config.toml
n_experts = 16
experts_per_token = 2
d_shared_expert = 192
learning_rate = 0.0105
train_tokens = 421600000
Below are experts of layer 7 (counted from 0) of a mixture-of-experts language model. Rows are named router (the router's row for the expert), gate (a neuron's input weights, with its number), up (a neuron's input weights, with its number) and show model dimensions 64-127. Each number is 500 + 40 x the weight over its row's rms, rounded and kept within 0 to 999. Numbers have three digits each.
After each expert's rows: "comes after" lists some tokens at least twice as common just before its tokens as in all text. This comes from a sample of Wikipedia text that the model never trained on. Tokens count by the router's weight.

# expert 7
router:550507428512530501512509509494518469503505450431405548530469477447496488469476512460504454460485507538544461516435499430537484554552487431512508512504576526533603565540531429540470494445582506
gate0:505549516514546454562506561425494414474513500459484443475531469487496466521483548444553439533458527484568542441508545463584491488490453439488419506440474427508577462497489524510534467473506462
up0:535565473497529481481477538419515544451484491475467445509537498476513532411548498438520479541474442500542433520543545460560424479473463492411454496545423517481462492528547461448539474545493487
gate1:516510451438497456469475523567527458533418481436467464474413445490486516517513503476542529545484556550504491537494533498448533452513468462511492505458480511538492505503543493493469429449520518
up1:455402496435486518524468477480478448440495473441460527524544465517444509493443500570472516418466483435513524482520513514601457536494482508476492431507463479489493438539481543491521494463499469
gate2:470538499505493491516537569468516454537567473451523571484388433431449570523465512467444466458556504536554472497500470482489460495496505596579546473468475519497545508509426499459532463483510519
up2:576485548418518470452502499459492525496529527555482512477495473530493433562520582500513499471542583503510536467506501390543526518432459526491482544473460520524475424558458560525471473522504546
gate3:478545494478510516498513518452503405534550481464408443547584541500530533433516494523520528494531490503502459495546521553491526574514578540542475525514580532479499463571442453420543463507511530
up3:502526510511478438494507515517442510462455540470520486492443497495413489472523473532622547492457483497566557498514516431486439398554496474501495488502517512478457468467562547578554435450497510
gate4:482534510515481503529465458532519515451526554394506483557478519527493455495528531486581518507524475513424509464521514538577504469555484493495477552498530558478552479575487487490507511503527550
up4:481484490426442510510502450491512538513505453435592567460490557480531482502535573471549485543457537428499515512402495570456504513483504477522494477522428500497582496528605554503526488522476518
gate5:479493527476394408560472532466459523515483530491469498569552496507495446451454487443526442424444486469489492487509526513422486537491535503466497505491493485464549545523565449547470450514489431
up5:562568522447548521508506551508547496506525516486477517489445520535480525515524537513490413592547555458532532514441514467513477486552580475540439482499451502558495535471504494528495499497416493
gate6:539498566453496525427447554487460483535478455510444572520534511520456443484460516448492467543555521573539481487545573511555430473511508415460568498493497425507517508522448409551548542474570476
up6:512450493511486490461550427474433491520605416494463531465518533480540446422531457534522507502459499533518475475486464507440478455498467443453461521506572519463553465433544499513578432482473447
gate7:445454519536496500518515453497547503503550485461479537528431555487568476487523469476512538503512443466558603536598453558533501476476463515557501545439439513498582593491506499462469501538505499
up7:523532498497528442549472439572504422454410529440470501507545453443501513550525499613517500540515519496474473482515469486512558544538497528513560449458557449542504442455499486498532454455544505
gate8:483534522519568470442514501517508496502540416483493503546522523525557517447522486466539477537515544482493503509528494546534502481466588490523483510503480507527516574475491499522516495513473435
up8:494515565522501521476544468488426509458493437498501469520489528520492510539560526480583467464573514496477467512514530551460478514472527540462440517523523484521498531488558548432454515526601500
gate9:507541422494463471480583524523476501470494488487492488589481457441513544560469506470462503511564496543495476509532508519454517557585554520495457461487525539477424540582527484530483511564562522
up9:553495500463464582497470518538550487465458470440534489491563524489463530514524553550518551473429503534519504549464536529513515562504465495557541508513466510479513431473439537504459516579468445
gate10:606483555478528509509419508500486550514418502464527487485443543461485424446484515485422442538443522473553485548496515444488552574534550540471451534483527536482543592516557539433493539465523554
up10:498502502550487569518544499491519522446465518565483459469503495510487586527494536507515532501541458522403533551480532456506526518469603470491476558391461558554496387505491548499463472482447493
gate11:502530486535498532537543488498528615529413497527529549474509435525510479514449491488503445553513532495474459479501535526462440520582482543540428453472478514549554479532529447470464608424549569
up11:495496499501512495511497442502540507433488492489604498474521598492507517550400539482540466503471484496436528511407484532452442510560587513471491449494491535505530471552439547517477487501489435
gate12:599543477570521476549509579426524524475536463481490470491474545479429454550527443437492507436461497495491455561549486484558465558465503430467482470462445553546469479509461472492459527459471558
up12:560574521415448452499576429462568548465462479468553470484523454435484529463500497503548522506482502495475494512493476534467525506486520493477482558556481492481458532532500537566474557479456567
comes after: " ", " re", " a", " p", " con", " f"

# expert 8
router:557509506496518520514467557445512438480524506455405514433552514438493532446484500526518443570530546535543399467458470525547485477494506475499579504518545465569490549471474538539440459450486496
gate0:498397459473478456451552515440483489515549472477481490576515563425439405500424493473493528467460488472515467454469504576486502497534521502495526413560473489521529598470488526506448485401499451
up0:602448539513532500534428455492427531489547490609470508503513554529526490450514549565513512515483529479583532501478475529500463544587476446521572469536518400480475541442545536470494527512469456
gate1:506497517516523448508590502467467524567438579477504546520551434549531586448585508537515464519525509494488448474490431505510473541559503423498447511527519569593426423488480472535474468491526527
up1:486545511468459544511512368552520460484492546544568491481471513554487447463545446505523562546497492503459508513525444530507549459529531548445538504449470437445533534511555530505469547536482540
gate2:576499485450465501622488522397497454547556497438471484490505527578479468486517541479466568540501504430490543501574497511540547500468506478533495506440436520559478564504500427508569466413499510
up2:565474505486551463487502496378498448539455484501473403465456539486519444559472584425434517502501416493486476538549574492529453495491481438457494569567506466544516536511479528513472509485494452
gate3:463553511557470477497439569510499538464502516513524453485474514513483481455465457562403480552531506438520399472498486523509507575559502557575539535547590498517475510493466532454476512503505531
up3:489457513519511483521499511583478463565520477506422513432527464499467448503557537472508508512494482487498417457465555445494450460578474533490533547528512485558486529560454480493528534473567462
gate4:477495422494442518445472476471548499527499507426468451464465553531490521410471500526479411517491546486517505528462465552487439464539460460497575443588483439517479580472464529517413555465514454
up4:477529458473506488516482491506526418531453458502544504507435451445568511564546473527513530521476493435463449506509474486497470519477489462513464496487564567488509584552505450511420549483540498
gate5:521514502484466541438476518460553489556457480481527488484555528492481548517531522565519451554506518566494505456414461544515491590578483486531521461556561459570508457498514564457521482569423523
up5:524505566527544510480490486533419459572492550557423475485484443502563541465469558469531471501561480470533542543515475447429513452477461442487529529489483500494557451523510550481505506474463511
gate6:479485511517530480552471499509477481595572517500508585481507544484469493540553492476507445520436435502469492599527516532520478468555517488517483499456506396467522499438524428513514512440469542
up6:515508479513465536479519498500547469507452436460459546559503377490500472495499499583478450543518553534454510514491469508547490444417478466496483481476463479576509549528453478470462416446544550
gate7:501535474516520467536477471488525443400458531496540499528474451527520482477502503494532417479529483490472522531472506498546456497480538503500566468529526469478476568507547512506441513489465475
up7:508491500488487478543520451569478504480490533510493468430463526523543432464527495416509559533492476527465554474571481521517486556457473582490518481592539508547534586464561533567484477529486488
gate8:550478449514513443495490497494514471467571442504500485499504490488470511526503529566488503519520507470489465474455567474497529475471526500519493382491469525559533566597409436581509500428429517
up8:531488452400459536511535507573516529508463579529513492470494508500572505555477513431554400545533607525513548541505525528500539528535568431534486485457477490465461518475525501469552484555503510
gate9:504551448501519479517445476527486529468424489531465484463485497500508440470517448496458468494508533504461435400547459542436550507462477437436479531530514532531494541511468481548544487529534489
up9:478540522522424471440560546532431540475453461533519537471480510480593527516506485458517564514514510514538466549496487505464465469526552494517444459549474476499472464465541487571484613426496563
gate10:508523500489507548468472494489546512559545498490491464454500569441476515513450511451503536492572504488444481454490523419445455447478513554453415522535497534492596514535509468591522488499416532
up10:525518533554478428441548527460492486465535475485529528537512445546487551456538529575495486460453517496420494541523481554520457549565519457476495508495383496438474536536530539499435515492540513
gate11:504492461498474471430512442477518532497440576606546515535471516453459467496506465549471502458554463586494490546452512470567440501550471531403510447524417537513536517474469498497508450479480552
up11:478441491452556521493440521432542490481494495511573490487499553442444535503487493550491611457513473462549544491465516535489514452463546433480474431545477516471567512450437560507478521470573528
gate12:462470516478495507550515530473573502426551490435429463512518505531492473454557495446531504480521565478517482435548464496499415514527417527563525524475522495523480576498475535479461511496382520
up12:515509494539472548490482468489549531504537473503514462525520532501529450520499513475547512497545490469522561497460533455535471543493507613416443500511501560544520448462501508541543431564484469
comes after: " |", "\n", " 19", ".", "|", ")"

# expert 6
router:527489506545493569494445569532495436460517536453441586449553526518544484462477519457551433519567516499500484514488468443497507598540481444502505462537468530585536484536468500579491467464491517
gate0:594503440531516509513431591539525546438469556508521493513487432476512440546427467464553454537564498481523529474536432525473492499467484486454496509460578516445548557484481546590530583512521523
up0:471549481530555436517395447446489486488458505515403471550491463465455499462536472553450477493448572443475502486474429523510545551500384488495512464559568524551552534504491440470496533525523488
gate1:457564578528500471562531581529485552541444417474465535367493496500444479455404498485464451540523489488505524501478480448488484434584513457469561487475488483501509535593517537490495476493515498
up1:449525481505504484477552455482513412502487588484524496480434521506545480420467476494516484552501572449559555548510470458475438530486490503444502565489501537504520578486505537567479513561509484
gate2:509507471526530536415502492551550438492498580512536513473550503580540512492464458432471458518575492470450461509484422440513460489526538492481538455542477530506546493487513523468564530494462455
up2:543500544443530554532516464527585473499503498544491504458505505556447512496537510494494548548434477477512431514556444545535411529501506510506535438532488547448460495509509514483509468555458490
gate3:471508534544560485495493517508536531485537447479459512499431546512503460451513465511532472534544529495523463476457492404487538526552500458450484496470546501480439601444440435488466437518460570
up3:467519563469480449559483513552530462468520484478587532469475524569463511510452480482493445474472559601532447459472492512514427479587499478560518428529427473481479567480479538542487501507438484
gate4:428474506489526437488447472448539468523467547482480537540500506546497549499483537510531553531581508467538474498529523574442499557545472470491537538418517467446497423464495538503501434589521485
up4:515446447541547536477495490463457502561503498603560460477506575459474420530528484526510474476592486535534466450529480554532506518455430522444544546485513479446441504521500536505522499488469545
gate5:508446480508484589479480538493486485536469545547470475530544474511470488474492569533487466482482463561493526522505553503511531584515556503492510468448445536440469470474485472500533513520561497
up5:525539479495458534536525510548533556602448458480476535432522542567501473513477510567493441538478504518528553496522542562521514454455481506483457522468529552454461537564521548536447501545562543
gate6:529477537562527511542482538461494474522487497527532504437532550474536507503529527435407532587577496516424452469490553438504558547551462506548524535509587500511525502484528450530530509548504505
up6:487554435522526541490417467517498650515444496587452488521548482549485541470432492567551512520472517551449498542469466568478488469528547491463565558460444486516462511459507564525502475488510602
gate7:520499472522469561543448500518473449428558534536463543536523476521494476482419499524550500504487584497457470500586524543476546474440527463545527464520486510517492569541449484528497555507416471
up7:530500530466522538555516427533513500475513491444413489502498500533522579530467500573443523468518517537475512573475520531477438529495492501428435526410558483559515456472520492526520412503484477
gate8:534505490548564527491483556479466478497472518488516546486518489517520493425490457484501483552528508545403605566495497542468562472558593449382534539523543566475538480491551440544507460463501439
up8:537491519494456525482496481496519491478490508452492516498541515449497482459452491487465493547573516541534619471421499488463453458497563460508506508532437472407552478425507422475492489521470449
gate9:512474496503506505528527482569492521467511553453459555491607502492557491458546448450504400516496483515545518605511460467492464487526452488430511554515458486511484520488466563523483557473491553
up9:478554464535471481470508508470491469483580453555541543506488530500445553496512501460425431448557474533453547494547518513518533449526502538507466504535451522507545564574453584430456523483466501
gate10:455478434445530514484446491516542526418486509480585503499558506440439533459465525433508539572497496524526538512470518439453531493497515542466500481503449504554458548532530466514429492439532502
up10:463507517434547494517479489485576487559505482458499559509488574508516561574457517526522535548565516532491474497548554405479531519432547464577490466495475447539536510427554551456488451451511470
gate11:516479523500503487518502516503464486499498515617416553502509499485546463473434444484514461602500471479482488458502458515519549489515430545469495403439559469470417468548504484545470476461503499
up11:404460459510502573487473488503532511510469479435478477476524517531487488491539505536507475564499408505491509498552501539449429478505518548426496504463501545497517495430487477509460469633559544
gate12:576532474535457539516407547544522521485471538443515505455465592524565493437469520503589510586553583528531494535483470503549511558494429513460509507539579525487545514550483505437471537505502496
up12:485516537495457446496522501504479444524529455504503542526532525567521505482425541543523528438469477468513489480426453484458510499486541478591543482426512494488389493566520473465558568572489470
comes after: " |", "-", " (", " C", "A", "S"

# expert 14
router:549522431546475530526474503447514446515482521410474513454501463431580456445479553505503488475555533529562514519526441477451500460506539463501586517381560524502537557574522503517505474444497482
gate0:521493531474511506469481531525576497451466587513455501474499487541455473540448528524529491525457522556442526433468406495466514503515495518562556443451534473465552556489468573495466473410519510
up0:477459517462531450429537437481434486518533549485527436526498554495479461516486475565529427551528498543450491503431465561502479464468497512499526534435468480467449515523469451481440511452550498
gate1:513500482527468538560555522513437474595437461511404481511493495471517468440513460541528534504434534529508560519561459477482457445454538541526499506518552493478523541527556487497511462494531502
up1:495491518497473549455542511490529482510519517536522505554465472583525437485490516579438520542498448492526439441491546502521476524486516455539516480463487492512465473456539517484550545536467561
gate2:473463490513506484515489471547533442482505498408540497515497450494605498495569557443537524564537522455445552413433474530494525482576535509418504532491527531489464460528514546518548530546511545
up2:478541577463450447498461519461483490482438556584576551508533503458531485524488450429453564502491497563525489485517446489450482467514383518471570518534467480485516463527484490477505540523504510
gate3:517432421458455531452475518459544519536420432469521556507472529506505565443509497484482510515511457442469400511535498440459499512465453478450528507466505494480441414556453580523479518517488498
up3:493520490456508489520501479470516482508527434502538494542537536482484568513505470496480459450456482549499476491463483567506527496541516509522443548534484513451552463541437461521512532465588459
gate4:555511441526508486590493457494446506470525540485441408503479565525520531532443492496501543536504528564518438532512460460515566522563553480503532483452510424514456495537389518503522557502415481
up4:507474572600485486465504493549525444493452503554517456476541440499545538490432571582486503487494485488564540476539484541531435479483513546444469442540545464512523466500518482524404534475494472
gate5:549469462477470540518456441451486494531447486476541510449485598457580507473491511505572521483499456428541539441505407436412526515497476487501483505469492531457481531513554543498428450440549501
up5:549468520425488438520456508507542522477473519479526506516538498480512562506468544533538494435474552476494490440494453522418464471538449491461462484479491438532441472524596497449513514587498490
gate6:520400472501490485456490546453502452515364537496417591475542432477479430476500392458495529478517485511532471491407507527460477423529498492509545558540481456540457522522461531480427514408498428
up6:526450518505446503479522451539559531495496509468497464475472427459544470570478560499619566502409436542507423561469510517583466451504507483487547457511521473554484421477511534486474519515513486
gate7:447521461541510504557569468495564517496474522463483517456434540520489443528520522484529517458587517480488467544498546504543452509478606581537513437468566525504456481513523466442459484445566514
up7:572512491475544492502521458542534506518541501507498502549462533537556502525498480498480564447520419517472468520605508530499580576513495399428583499557497544515518546480572468490475523575494564
gate8:488544465525505555471487536529513540551527498491492557470538457457494533582481463489507490536517486508568456539521484502485541614531528478523468446473532466513525515522483438520478468442484479
up8:557486539511443561428486496484533476512472522446455406536441520552533453515524501553505456439563453491580421468442454472524537492505475518420504536505430501480447418521542526513477508495493515
gate9:553554479442482471467448524538453459515458425440556557441506517427463560530490505558460500530531451520545506508494417534498518471455485474460543442604435462445507488479509498489516486463550456
up9:496450481443513478505424552477546474476524379515528414523508533460579498443514499492461480509525529428497400475528475541514515538470487440435516478529530468491460493545481555497520484542450444
gate10:500466557458566513505450458479486440514477501523463477432551461514502508426480538449498469513532531535521459501438497516434532535519522523569472524482502432557507510489404456510571454484546427
up10:610481463484458533539473535414565489439519464494454431507537485492447440469538425528469485479555468519490507509513531565505510538542510479494429531439555553478493484464420524493533555455498551
gate11:478477466488491466479581512477500439528482586474464415504525431559512496474459487523539506512540450496529532494506507536476503469485481550488463483530529401461593564458522462533455404548548416
up11:505383551489488487523488519529514481495555494512499462471624458506450523566539407479494495475496476515516593535551537532483461524465528538494485567541488556471468497513509530499470544550483549
gate12:497522463501450393508499523522544510498508437549564552444563551523568532440475482502499527537559578441551557452503493474496507530478494511435535440495514504505520472518508533554450484449449491
up12:575565450469573459501498581508450521457519461514499582461468509475498503468489476554513456501606501521455469575497442520484450501476509492553463500499455474533399497495517478471461384473518481
comes after: " |", " the", " a", " was", "ed", " to"

# expert 5
router:519499507477454510497490509528523471448523493476442491481419479461581568510471504468532455484507528556565507485448480464520477527464471483507563568487498543502533451544509550527516479483518448
gate0:524438533576443497527515559545428545475469519525494443500468493479526552456484578535522476556470523470558471492492494537540501527575473572491501537494576424513498521415462442467502513493485530
up0:474518502505553441497529522474583536515552489447507437449470534433441521472545504519487560545523499561532485535482487541523525531429575505443573545480489548522493489501460494470482466465529479
gate1:485464551471438551517482503504565453519462507546501478504503542480508421522488421544487556460558407512526525531512452491500484475495527544531499502564484540515480468514516530491489425467551529
up1:440548486479558505558529509449505495507489427498473488475466524567490444527460477500481497513507586518535474442453486545431617485552492511522534489468593478536474498533449479483459443529465500
gate2:524462435502446533485522491572429519509512469483540472530601420503490537472526531485465486538507474520483553559466440452499455508481446536446412463555501467425445522478507435542512498476482517
up2:505562508531494563447554482508457515521460483504391431460427485531493500490590491477422485496454527523529547549402475494565496456514504436521510512498477509497512450392484528509510427475450463
gate3:552493552513452492546556500505571509460465511466521534471470409479455479573465449486543513388520537471525557526450559504451499499480509492487542539454515546466506470475468514485496386482524526
up3:387471461438539489535464491505495522527588462520513506521458459488496532489508551348575498506477554483536518524513517511479584529471567535485510565483527488531456533527530503530476561580543443
gate4:517531477544527512507465459466535464543479541501459490502434476417488546490527497496462542465467490479513477534581480531502502544570471451560550546457563562530511412539508558507521480517570422
up4:469469480513522422461520465501548487455438470464517568463526522458505491502488486470456552519475507498437489435523541529473554541460530511505439482472530431449565583518521477493450423513465489
gate5:447484504362538496554382486510518495524489461471434504564519487486572510505519513491544515478482540447436470494464548548516573518485488563521511449554485510512480478482571463543508439401500468
up5:529482477441454494501465473458560563550469370508486482559526446530553466524463542533496529545491531515550460498448578482562465544584544528478517504414496488522529506462493534456423518390452448
gate6:460515460460482489473526523466487523420529504520404504518496514514509470468550480456431466446530465499486489500463535479497489577543473453487554441513515550495506439535504482575482455522429403
up6:478561572468488519509524465461482520474524482526452609585517464457529443554462443453498447515455490468518516507413516464472489555455483515402541442481501515499488504497494506482527449524541457
gate7:471516526534506585529470511524497500467457625477461473464506521529511524476565543505525533513489481568473518424529468630526484461491523515503454542455536491448528479487538551519513527448566459
up7:546478537430538460454559451537569507541484513497460501435574523469471451442512450520450481463441491487484554546518564444498504587506462509576547458461431489592488497433494510477467428521497505
gate8:442530481541461494484456510538522512511524560470472462515481487485559495442510478596546522545520510516504458563545432449566557504532491457460476537501551482502617470504448496545481539469528509
up8:520500432568482497515496511464447482500482463420497442540474441522497544500495444505503499498531551502525491452480538466453476454511512512419486481474383473538521450548487518534441478523530472
gate9:490571545499484567548527452536489497434513528488494522496457536499508456481491507514490546595504539538493595482483463524487482573510504510454463543530459549412534493504568518611478493468533518
up9:499548523528531528507484425532493505455517454452506497547545544570498502488540511478550493482465430481477479517500463539512447493428499502476501594540534505452450437574509494524546500557545498
gate10:491489549495491497583537549489482549486439489557489459473498521521495525480533538530480495460485480493553509580522402460548574478543498514540515519528518538548528515479494496470488562444546474
up10:489529526550514494446484517493590555531531455503461528576436469514485447469408448470497524539459491519497463467486480522475479518560494496537455552551521489474495525522482522543563554557569548
gate11:563460498499511518581509594452473617470522425525491523547497492431550506469469418454508528489539526526508490459494469483478546529423488519512505449542559602517460517518452525520487538496477443
up11:465474519526466457466464458436525488483468464496511529466525543447449480480521411437470551500508560552459473452523446554482459553445471485478464628451455570418500528476518472527483443487552462
gate12:608481443521447548553507454434445492460467491575508470476489533535544492492430434485500511525496517555499485558569409471548532526519462508473517538492505588459518501477532528494519480530513549
up12:481568565549492440553582478438518465476478558438551525584513426510554519534468518543495527450532469518408518417432508488514501481538525571506493509500541506492411536414493528542522472531540485
comes after: "\n", "'", " 0", ")", " 1", " —"

# expert 0
router:562507522568501510495471504426471472525551599477497565482475497484534529474457538490544418501532591576508413532497506400529469520521559457490559517503572529534590519547559493560431480497541468
gate0:569526547548489502494449452493492495520556521486516509509539511533470488514436458492472555470391562526532463547509452452522437488525488497487470537508589530564477543506510424477518496464532398
up0:510500515518443500520445480470505520592520525592454527512464439484471519465551448546499494521466449470519442490568456515526467496580481454512445522495534422480492520560498470500475483495467538
gate1:495468478545536504477549457448469454472533514533457541477513464553497500407467441507460533551464500519501505558448438516444470468547539491485425510517536482518512543422487581530444486626532472
up1:439554544575450479597534534489477519494517571486506476535545538500518530521551457403439461446461502500484519550557514520474551535487494507413479576616449475597504533543498527533506517483508505
gate2:455540478541529551511483505458472481473526575488446444506504500539499464529457419550524411569465536422405455417496534458433479531466455439539477444535518576518556504536488480537513497547457543
up2:487515555521522408490457496472456432525520524506449535511496479450538529465518531529555489502485517489443490477496429461568418582541492506453542485443537507508581469513509488456459498501434531
gate3:538474531542540520460540499501508547551599485498579561567472477549478567471504434450534467501564526499506539536468530511554490467498531492490515596498482559406468507464517511563532498562573518
up3:553488562490515465424530465460551422508499555520526554495490594553436470522487488473500506531493404517506497461485569454525468493517506493479485525517492477480428520554453497466545496455520503
gate4:494558513446503493546511477409420422509431492539502549525579524463516540448517509456559497488601520491455495540503460532415531513526492516540540455543544460498454454404498529552550495525536441
up4:494515495508509500504436544574484491452429540499548510501507458439552437484539494517531498449517471482452508504487580546434483542517510485432559464472537485506553476423488461551481463450492476
gate5:507521511541528541519426533558456491490541570507529476541423513515515444466478474511519461581539481510516531456511504539525470439468499505496538485496478481433430554543557462488460511473506425
up5:507501434574512529502411513489493508566512470538525504555527437503516588587527487487496425449390530595483455509491499473510522497496504497515415522530510471512468449478497487513564483473443468
gate6:485533496430477422499483592514494542508488454536444486571443585500614552499524532556504473549513468491485491463521536405566495496456471524512534519456565545509510506472547549476535461528590587
up6:466462534506515539482465523569459477502512494498496503422481503499508447519467490512559581514515437493459540476463492500415420479564453506526490460497450537521444464495444541538523469389509474
gate7:483507492514520509480528429501450396515591534412438551452437526525443564506497497518435471416489492513529515565470437483492544515521545435518467479494576509534557464529538506441530533456462455
up7:506526491559442509550457535501471478496468487507471505491528561521476489422521515525444520517496494508546455573488525514531513484490492447515436497474507482468535563474497493492473509538557545
gate8:516492543492528455478486615502536477568521504470472454469468531469499485495477511545455507498515550505528539451476553454498545468448535522495523466499516450531507497517476517535459479513530397
up8:473390459495469454524461489538469471486531479585492533479465507493450457548462582523542467501484484439544480463523464490475537463438593520494531418452525544533473535469529459448462494551475500
gate9:483550519498510523479521484524579491538601484390564439448508558537429522524478527497501546534490500501506515486486513490410495445522533506503556514443511507448499495501564505503399573557597527
up9:462477527504522535568546481537403474512465491527546544457459439504573516464483535509525460446507504491535537440489500501520522557449543514496512453542540531534575496523480540497467502513522537
gate10:567530485480432471498480481536475563514547514495551434448465492575464514442426504502502511493477499483561449541504502429512585513440575482435466476531516534481526478581507497485444517457465539
up10:440511497513522534504555484498573536536546521456521502541541514503454433470492507497514595394485475473486464524464537492446537510479522472574570472502506482504440422489530495436490526536407509
gate11:499469370491464506507502496439456443509491516535549503466508518405512568539482441517531493494600508479491517472504526488503510439513523503505432500546488483505451590497485431486440493552477496
up11:516478490494502566468493488402559487450527454476434557429514541474489466526531442405531472562602502528434466444516538539534455498476501517556435463595481560454508427509541537521508501502500542
gate12:550548544505591562559500526485504466433559556544487585546455424511521527474448489526484460490493472533466566506532510500581479456514438503535535569456557470492565550488617484533520513479527524
up12:502477544511462516467466570484508567509507498522445456460514555463569466541533556458539453456472549499580482515512509643479517523477524514458488543464502458494540449494512458493510452570545458
comes after: " ", ".", " \"", " re", " st", "\""

# expert 12
router:453479474515487528496454510470513483517538521451512569465561470457524486464490509522550474492517601513508449441517453473537510464486530440525508524495551453514488467528482511574495436486576505
gate0:481532433542509511536435443457440478452549598582568540563486523517525559496523472534465465483616487531584485527491453563556543533467505464533524491444543471523501478466482484507552440438459473
up0:535481511563576525601458511526525507495466500446498458444558436490536459548483528547521498392562563476497482526506513538532497496516493537524535536499521501505527484561551440474506455535466494
gate1:536524553464420550461554518478499411562547532453507597484548550498489459507474492468469502529541430489439513550488517479483497541502520533506525550539573441434547463591513485529500511519507503
up1:518510567533541531592505520515480472460578482525539514504547514463539514541515460521509517506546462500563513477457540443527456494484397479493487542496516446482508523482581396432514500547579530
gate2:469553461439451479518490499465417521492481497559511527480531477473508432464476465438460455535469494533500510449551416437471548513542456462533555520507526436477495462451484506481464544576563497
up2:493607474453495452503529536460545480554471506437445534522464443547487465464489535452439507519521488519508509480477567500447510561497479516556509550418530512492445503505444489424480487469409459
gate3:523452481454433487590516452519533484494560607526560565495478432520540516470528521554487506560537556515479496479506465516491549524444561519495510518450560498483488522470517421562463483477519490
up3:449523526574463543490544508482459516493513533508503443485475595532506551496499498499520413609513527547435520497472496463459484521480495461508518445480520417452543502519462488469573520511475441
gate4:483466503504449447592531576506609552466557480495488441513513515532576560482507512494452428461539477475468492477504535442490477485504529543582484485578485471506552506569514512595494540501567495
up4:607508549469529411438544570543492445491495500444454502517494503525453461525519579512522449479415534482473521518465599470484576472484561486579476447500532454487521533527513512529503463478503465
gate5:427465482522450517438485470463483513529516501609485549566509510540541449490438502481452487522548471439507563508474483506537438484529545513474524596523526450562479474452505565552537516494491446
up5:514556491551517458557539506469466564557473558380482507463454451459498481455495555517464538544490522555550523531427535536445432523548501437568535488537525522539537468497482517533538412558529573
gate6:461540512500511520422509524521596475572458516443502455472485445435572572445455521555414470490486489546475456468485508522524502459440504438496465522473523474565446502459456454520482495524455477
up6:561464521513529470498506512487518516508582472533472524492449531567480485493525511553468558462401527463522414498530487494524547489492512540436536541491536437579608533522549502472462498501422474
gate7:402423549510489495465528564530545536496506519466443560495524441446560479533456552523481530465454463377464456492551430516547482522468486506495478499448503564508482486512515519465471496602553487
up7:566544505613544442517561506417471514477454484523468505485517473505518531499531483446524452526505516471522509444558492485435527448534479476446515538581479565578515491500466462559518453521534500
gate8:556526449510541503480495485501547443480556545531562565431529487454477567527457436497519545462509453527516497431490468482538515533532472410467535555559535482450410509474590567550540462490560508
up8:512517529499477542452595566437505497511510497466537477548585513492481509527530507556504468619398469369553508502450467507488523487481530448474431432479456423517470567518513475531523505492558533
gate9:470465465523467454495498474497548485530546485496534546462566458427481497477487544523538476543532514461552533472480531509492599523417510568515547508604479431494537527511533518533510589553463518
up9:472521407444530505516565552489458473497482485544541472473485426499434557501463475484561515519435507505499442547475438511490525513493467498452434422530532455528524496530484527560426570455530476
gate10:476466512502486503507510500515482447512491492537564494472506525489484472557491511370444521510576550487480533528499479429516533483561517475522482519499477483432415486531486482495515551441469511
up10:507454561480486511490475436437487503480529467480528491487533504513528554552511453506494504397506427518495585589415529535523541514493584583524490502488462559532477504509521489493519518462423509
gate11:557518514550442537466448481464549449502508556472519594529453560512477537464547526563493498447585514573540510451492518557531512517490499555564455511472554459460482562521456527501460490450482508
up11:449483461531516485517570531489520485490614438475516447479505467540480450561551524548547587467482564486517468569462551528559477561523480488522510542492506524480514561560476481544512508439460461
gate12:470467508366479505487515521543510523520498400547500481545548470461533553542433468450469470436538514571562508487535456440518560477474477430467530544509488490482482452538467462464466436446549528
up12:471514477476499445491563523463494476400430595439478502475505436471519508529557481485447496567495507452492489486474516554571543459449532523520467480476551518480548531566519569429502501512517567
comes after: " (", "-", ",", " the", " in", ":"